Weights of a small mixture-of-experts language model, trained from scratch on English Wikipedia.
Experts: 4 experts in each of 8 layers, 1760 squared ReLU neurons an expert, 1 pick a token, a softmax router.
Training: a variant of Muon for the experts, 3796 steps.
Below are experts of layer 2 (counted from 0) of a mixture-of-experts language model. Rows are named router (the router's row for the expert), up (a neuron's input weights, with its number) and show model dimensions 336-447. Each number is 128 + 24 x the weight over its row's rms, rounded and kept within 0 to 255. Numbers have three digits each.
Before each expert's rows: "mostly gets" lists some tokens that are sent to it at least half of the time. This comes from a sample of Wikipedia text that the model never trained on.

# expert 3
mostly gets: ".\n\n", " |\n", "==", " |\n\n", "===", "===\n"
router:109167146119110136116130106152138105148096121097156088148169114139091128081141183106114119110164129140103116189150143146186114138109118184117101120121117134143156139125149115142150132158130133124102130142152139136105091147110152164134143161104121134140152133116088166125133145138137105092147113118082161128142151116106114147128130135136
up0:131118154106078147106107130122126108137115114145157132127100116121166133114176158101085128137138122120118113108094137170094120145160138115175140109139107129153073082148117070084103172148163112117140095115109119122106157102136101172141179111147142110129110122108129078115138078149130111160113118130114094130078092110139154137136122149154
up1:128123125108109122116119133127141110155082169093096103169107146121130110104127136116111075150134177137098083131133140121133149161121141128154152112079127115150130135167151126093126127121145125098146145098126108126105126102114098144123107122165094148137115103157113104085125110097161126114102127149134084150125155124126123156095146111134
up2:146130199124134141072116142128193107110133121161160109150128131134112175124148119086100117120100153114150115101117170137120125109143138120097139081108155106123129156132157147148125117146164138092139122089142170146152141142142128091115093174140144090113133153129085115129143131141129111136144129119134118167123134143141127133111101122128
up3:115135122150170103130149149091110123146154152124162108128109141131206122119156100132149130122095131147089167141151089137134099114086137108144102115143142108126137108171111142116121135127146119108154114200132192147117160126134151127125122148115109117117120139108127084119161138192125082126135108112116129167105137170126120114112104133110
up4:107113107120129125088163092137119119122115102087130087113137124106090094156113155119132165103139112118143165133118140172121086111104118137160148133135097090112073134157114139156167132100141128118144122118126131135154148151144089146107094118158140146138173125138111162094130143123141136142132133151176105140160121084115105138172136126138
up5:178130078173170094117157124111114161098142094132101079114103099098178118114108117149159129093148084106140112103146152099094138114137099074090137163113122118171131161114130204130114133200133141133160117107151144140156145110126154082122119139131156141197106131083137104115155102118119117139105165127172099140150141156125154131145101127081
up6:158103099130151162162119107152168131144151146118146120061110154125129129154119094130126130133140128115180140133170155120106147121117156077135098137107150124114110096148082117152108084083159135135141125125135084106136122128099104112131110078151090112112114101175127148122126119172100136111106121137154081102116137110166147086131094077107
up7:109124156172113140140097114088123127162148136125159115130121146111096120099097135150091122147139144131104135116149119080107138129129147147105151083101138146165149131139127147141063130117117179120125155150118147130094091128135167103131144112138161085135105135124103158096161115160164118120136137120140157130081160184119167150132085106119
up8:165113117152159167156128161111115137087119146070084078121103148175154125101134131076143147134126127080123127119144103134119142118120156181129129121149113130136146131142162162141110100148094147130109143100114142149097120150102148128134117129144136114185122152189163144104120126128150123123102126135111101157137134149096104142133138116114
up9:172126099107133109117126099102145158129133149151171163074139135127094122136143091102119097126125160124139129110099134103093132149135138101107123112125122109134099102105107137078093094132110108141109125105139118132158159106103142177120138153143128153104151125099133096154100120121157164160183147152132171078130147131139181107082130163134
up10:153122128169133163154158124144160113126097150126106163140155175153138116117158121125142088133143094120132104112095090148131167142173127114160171125129119109096153129093174159116140112122095116124123141118126187130124113132107138184148161111121136126125135164153133161139130114125131108137112138145144153130179145096135165108129115109134
up11:168117090137140123108111122133112115116134199134104140128082152125117177123120154106103139126136087131084160157112135129133135106140128150174126140147123100108165168144143127094115119169092081151161143089140129133123146079124138096121103156115148116126181087111075175135112139061145107147143152095137136129106141113126092119092105111131
up12:114150157133112142085146149110139151122145109148154124099103185173098102156136120094041125131140075132111140108098141157153132134106164156133129091122152074079162133149116143086101151137188095077139130144065095098083109105121140096149075176123112125105133116113145126141131152116094128166149103145129121125125145103100103165121124168114

# expert 0
mostly gets: " ", " of", "|", " by", "\n", " on"
router:134123114123172091158139119109128133135149125155140166146151151150145108122166082080135127114119154110143118109126102127161145151121141098105144094141159139147120135086162155124109119121122130100164135102102131146159175089115141141119169127124091130123118078157096116135126129117090148136133143113118091131096118140137118101102114146074
up0:154150115088176143114086100093100132145154134155153154126122156126191134149124128142108166146130094160132138152129114096145077175154088167147143093130102154121137107141134126158116095091147146123138116120100099104088099098115097112092147130167116122128159102165095138112089170150106121110108112128128160118111139157128107160138168092131
up1:116118067107093142110130111073131107134109118112129135104123122110123108102111106103138138155132173090160117102123135170147135114074096126124097109169156123182151088110144114134109149148107155123140099149105130136107143148110198129163131115118163136105088090130120149126137142131126117164139124122120133156160161132148120125104146122099
up2:123115120158184156148083100120104102175127128123123135185121142175139124141132154143107149102140123140127155118124097149114169097095067127126122141140108107110130123175086132137112172129144125122153138102114153126089103134131176178137131124123108117138124097124119149147109166107102135129116080108127087148118127139148155131122098119120
up3:104125094139116124126176106103084117139132115160121122154142119103170126135120154158058151134104083103126110150126166107138100122164154125131187148082137099106137181144162128093181127129144114133151120127115151106127152123115092148171094137092100129135137088129138144114120145134096168119086118132140107114148147103135115190102098078112
up4:145099118117164118120126105105166079159159112133117136102114127104101106139125130084119093130147088113131111156145131150115131096141149113112122154123110158109130128147126107163101119126096102141124109107132152107128149111113129182136094125155114069118114105113093146114114132094131115098143134135139166123143146130131145095107121134122
up5:099120110091125139158144127106121110110117106121097123116115059142111107149121154129058112116122102089151128136092128127070079134152129115075147153125107108106120150115150139110155115122140135154179132112141120108133144164132085159129126185141141109123150096098116158122144107104091110132129123123146093094108116098120135146108110121140
up6:084160109131097147119130109163118131116115124100116117127156149151097094157159146158113117122098162146166160117141101106115110099172137123095165156128129096121148132136151187125163118082132188106144158122095175158124145158137147163102140143170132110093156133133098129158079127119116122139134120128124140146145122132155123153109117118164
up7:148134114119095090160148145124127143113144163146117096087139136109160128186164125148166117120155121111107164078148155112142106149123157109121187091090157135170156153126116143110132112142105116146151121148143141142111128141140098141141139129109090154097133130099150137090166113126145134181133089123125144112134139145178126140142110068065
up8:172144109107157115100130111130126133127131116137148138143134085107139140158120173129112131116124116152104123124132117116117096062122143138099082143149120087091158100160078142115137111156163162119141143161145097126108103123158131149116130161126074110123137130182127098075143098145132144147123083117113144150145118113134103143137123103163
up9:129140145142118159108129151125099099168147106131111103143080110154099147143144152208149135151129132114115098162126088101132161099112177108150134157158143108129130119134132150111149136126140113139118158094082100113104128107176086110098133142157087115130128083099106161079104111141147157134154111147118101134139135141113132098126146103062
up10:137156122144127114133128159098133099143154120098104156108093172128116124102143142131103103127150124154145118146111125115135119123140162130116128097155089127150114126136073133101104188154119090171137119141125127140152133080136147091119121118112102106137148114102086118095163074086149152151125144071117127160135133131144157141166122164074
up11:114141080129084046154109130169090098135133174148148139117134127129152133123098126185134147149162078121143126149134116171137142104101098113087142159145112149104082068140158111105095123112162117124104169165103176156151150114127120120128094159099100097147115116136171131126138160141099107126143137138140124161120143131119131117099140137148
up12:138143102133108131118103104090092155089150137104104181129103100095125123084116132149124142133134119156133113114126139133101101158122140125126146152165116120110115158115077118149106135127140100112161155113126123157142093143104126144115131179125117165134133130071117122206108129113176136104126150177111106111151139110145141116126118197130

# expert 1
mostly gets: " March", " February", " August", " July", " January", " June"
router:183093145142144137118146156116118124141123135165108166114117092093127127100090143211079161136136134105160153122100112141083091101104142103133119152083139093112107136103101154131131143082138151157092121118116137138124111132164122120172123106147144141122163147089153151124142133138130108124112137161140151084139115113130135138126148107107
up0:120149118171104148125175112070119104139142111126136097093137154113135123159132149140148148103090161092143175145159108141128105122127167151123162106161094059148138132085120108129176100060177139177142101073148136090091129096111112113126132095097110108064138113084107151101137114126109126118122115174104085152157099123145120145143127109134
up1:104098125145172144106092143103093151151096125139113170153115192098145155149132126131129171132135145134076138124111114144098155074134132151096132146099112149177126147162109153134148107095153122106153164137146170135132108162097138184114143108161140110221127125157096135137101149108115160106159100082137124157115139133088135115124101142129
up2:151131123073129139151114127165125114134111158148124160144125131143172135113170181167134124092098132087117095095119100096145118136120116130128077110157127162130078120118097174093110126128136150148118130098145127142127112131136125177124120127111163120129112169145084155109134099121180110134151142161136093105162118095093137165160151118128
up3:133138112163141154115101171172138151127148137177124117098152107146135116150173130139103136124128093136114115139118131103145125109151151175110120142119155160088141148131098168118118149150132143155135109133099136125101134140122171123106153154105187139141152122121121148099151137144166134143126144101096134132129076110133138167133155159133
up4:129139170107119153150135105106135139141102115111103142154163141164066145101134085093111143111169109112131101088128118135152092145146162125156140127121177112146117161119165127101145163164145141146151090138107124131161159109132107099134124133133101111134117139152115157150134104113112129129141105136149132149112145134096145110136089126134
up5:147117119147081119121097131126143131145138143093107147122110102120133097128114099125119160136093157125160095146181130134104095145187126122097148120103108109128146120107137140165073161136121103098112148160121110123133138143133106105130113133089130079110129155168129113086128192159117152143148144067106147137109129115131163140094104121149
up6:133107091167130182142160130121106165181130078157135150135140148134109135120159078108153092142118111120128126134115109088127163142149103130122143096134121086096138155106096127104125117132136114148075106123118162187146161130117180097106136157114105148113073145146121113138063140130138158173093123121146117159090115095164110149113168143116
up7:144075108140111142099120064089131105118092120118100117121109133111136160131127118114139124127114119076110177141113147134117151095108095181111101120110151157116178123125131166133097158154139105141138122164118148099146134174135124101130133149129143106126122137107087133111148146133129141080150128154122116131124138166122143126138180111120
up8:117096148126138106102127126127181141111151148105162148143125174136135099133127114168165162119173095102143140117116138149119130164115114136142085099114060100129137139131142140146124189183069089131047101099134152163144094148136108105122136148105132107095141112120141143136152155129121084147139136116119153096112103094137135133156121138101
up9:121088135118142124114106105134167070104070162104126108109092120156159125117112109105083137130153154128151171100052114176087083165160147103137133140133134110127108147069115127156107104110137131167159115119151125141115120136154176130131165135140117124137128094109111149115151115105101153131135115103124076112095174139113084126126157094171
up10:149102093097149121143090119156155106135137116097126156081128161148112094140142129166076128133135118134159123137151107132172158135137119143095116157120086126123105080170097120111173102133127152145155143110123133124134172130134120129109181137113116129111115186103117118115128132082119143127131138149123112128130121130186139146084176126175
up11:136068135143101136125130161155147159144096130136107122099174094132101129133142117146091103115132126148147090128131120088151146129121113118129139121117113098096102107113100101127177149130152088100128093110083128158152169121129117123155170150150098102134148170124140137159174130156199119114107109099125111085158131186146096144198162136143
up12:137105133145105148144170121106136121124117094115129150070138113120163127126126103100151103119106108152136156137160075135125117139113107122112115132129164099130187133158081125161137120128092137155102143118135150119121147146098132188105137147116123151081105081108150138183112124158152119115132128140158133121101149110140142113146104092064

# expert 2
mostly gets: " a", " and", " as", " that", " an", " he"
router:092115121116081134122126124129106168088117139079104077120083139120138140186129118143176124144092116158089139091129132129077127097160113116164170164170109143104126108193120066122134124134100097151148129153128143077118135140125072123110082132157147131115094153132161110118127124121147142168117137133156124157126118124146174130166133121173
up0:134121143124151174131120103138130102122114120093110099111129164122102165138111196120117143129133100133099153117127124139143157120141074114104129123119141129188148160150076112176157157124150095099135133142118137104153146121120120103144149121140151141145129089113083159100124152122161086131113118111079130145143136124168136135177105138131
up1:131094132143144125158158133125120153137138114160138134158176115127159152117102121130127100112085130148177105149155133153106130161122169167106099121129092129103141124154090119128138156140145149145129117095126151138138131077128104109142124102150139110085108133095145130098160075126151122110142112119165165133167132139108150126145120151140
up2:180079157148164133149136117082106141154130151102150084166127149161146134105162144113127088133138110106148138090135148083111134145129132143148123117112111121138138163171120116133152111138122085115155118123113147147184136110156185178127128168141119145149168118140144173115104131180137112106157130091120116102118141088128143139084119137154
up3:104112095113171098138121150166173161101082108148103101148116089141118123141183127093088150143180114136118125125158117120122132125154107108148136099159142139116142117148156104139098144154124137160169117126113135117136107114099110124152162100146158122130089110110169097176118139126129101153125082114127137143157095100070145115139130112141
up4:161149128096133137096149100098169121163134100117130116125102122123142118128113164100147142174162143171146113134105127111131144104136159151152121104140146145132154141156127136114107122138158189182127137139102150135119148105126144109106114147141156096139110125104128152147108157090122134169080128112158096137142083111154132164136164132102
up5:126138120104140144081142080079111109125141104116119108117121117100143129171113149113119132097156162110130083122157085134146132089114140158085117133102137103140118136139138105106175154153127162116117081160133113120068176128128156125157117108100126105149127098155135139114119149124163111141109110110120140143134138103153167111105138151090
up6:125156108138108117141142112132140106119106125112116173116122129134143137153104135097171164093104140122115173141120135107138101134138133111115138156099128158153136113127116114207139145153118092150138087159105176075120140127112117170095137104091124163114132120146125128075127116145110094089151115091111080102093105125125141106096112134107
up7:141100161125079120124106104127118104114124159138140147160083138149147114120136128133171146084078091159138098138185109112158158149125123135129171095135151094142168092124107159135106104085173127140126161103132155147162132117134121104130121108117120135153121121139139153121139121103107094145121103124130140142126115133174112160098106118129
up8:117140101101122090149074130100146138098108124137146152126123135134141132112143103171160163120114170177148142143147117118095106132161161118108163105104136111120113122137126094095124104123144096176114145127155169145091137125134145131093119156141150141168146133154147118101063101087171106112102157125117164140128143186082153128119130116120
up9:140170149123118141124125127148099122133115133147129133135131143129143132080162091108129142124130130158136124162115107105106144137076098132116103103133141118142160093100166171095084131100111097151098100149144116124136113114144149145114099077113107104147114128112131124108121130156105115111147158125140136119125122093165127150143094136151
up10:102075094115142098102109170139135178146130154115115114083134170154109099120168121122152142121137164141096166120105110134126160133134105132155126150099168140157123173175122147135131112120141135101130104125089163117125115157083116154127125181146102130131138153124146131118205110119113106134132122135117133119120123127131155094157150135114
up11:158161101120137133163129146166152134152145148116124117095149100113148099141085127148154121138123151110095106128140179093127101120112095078161121144102139127119168101144154135167129176186115106092105086091120140073122121121120108164109120130137135104128110156172100144142098114129109133166140122094148166134130119056136109138110154106156
up12:115125138060124121137127143128160139141133135112142120139115097088160117127170152142118158145152109151121165132122158113093137128163117117160150133110162120086178149113146101108129099115144121170177136133090130150123104177138115119167136137108095102122142136087135113141128137137101092104105149150117094145112138141125116167128107130131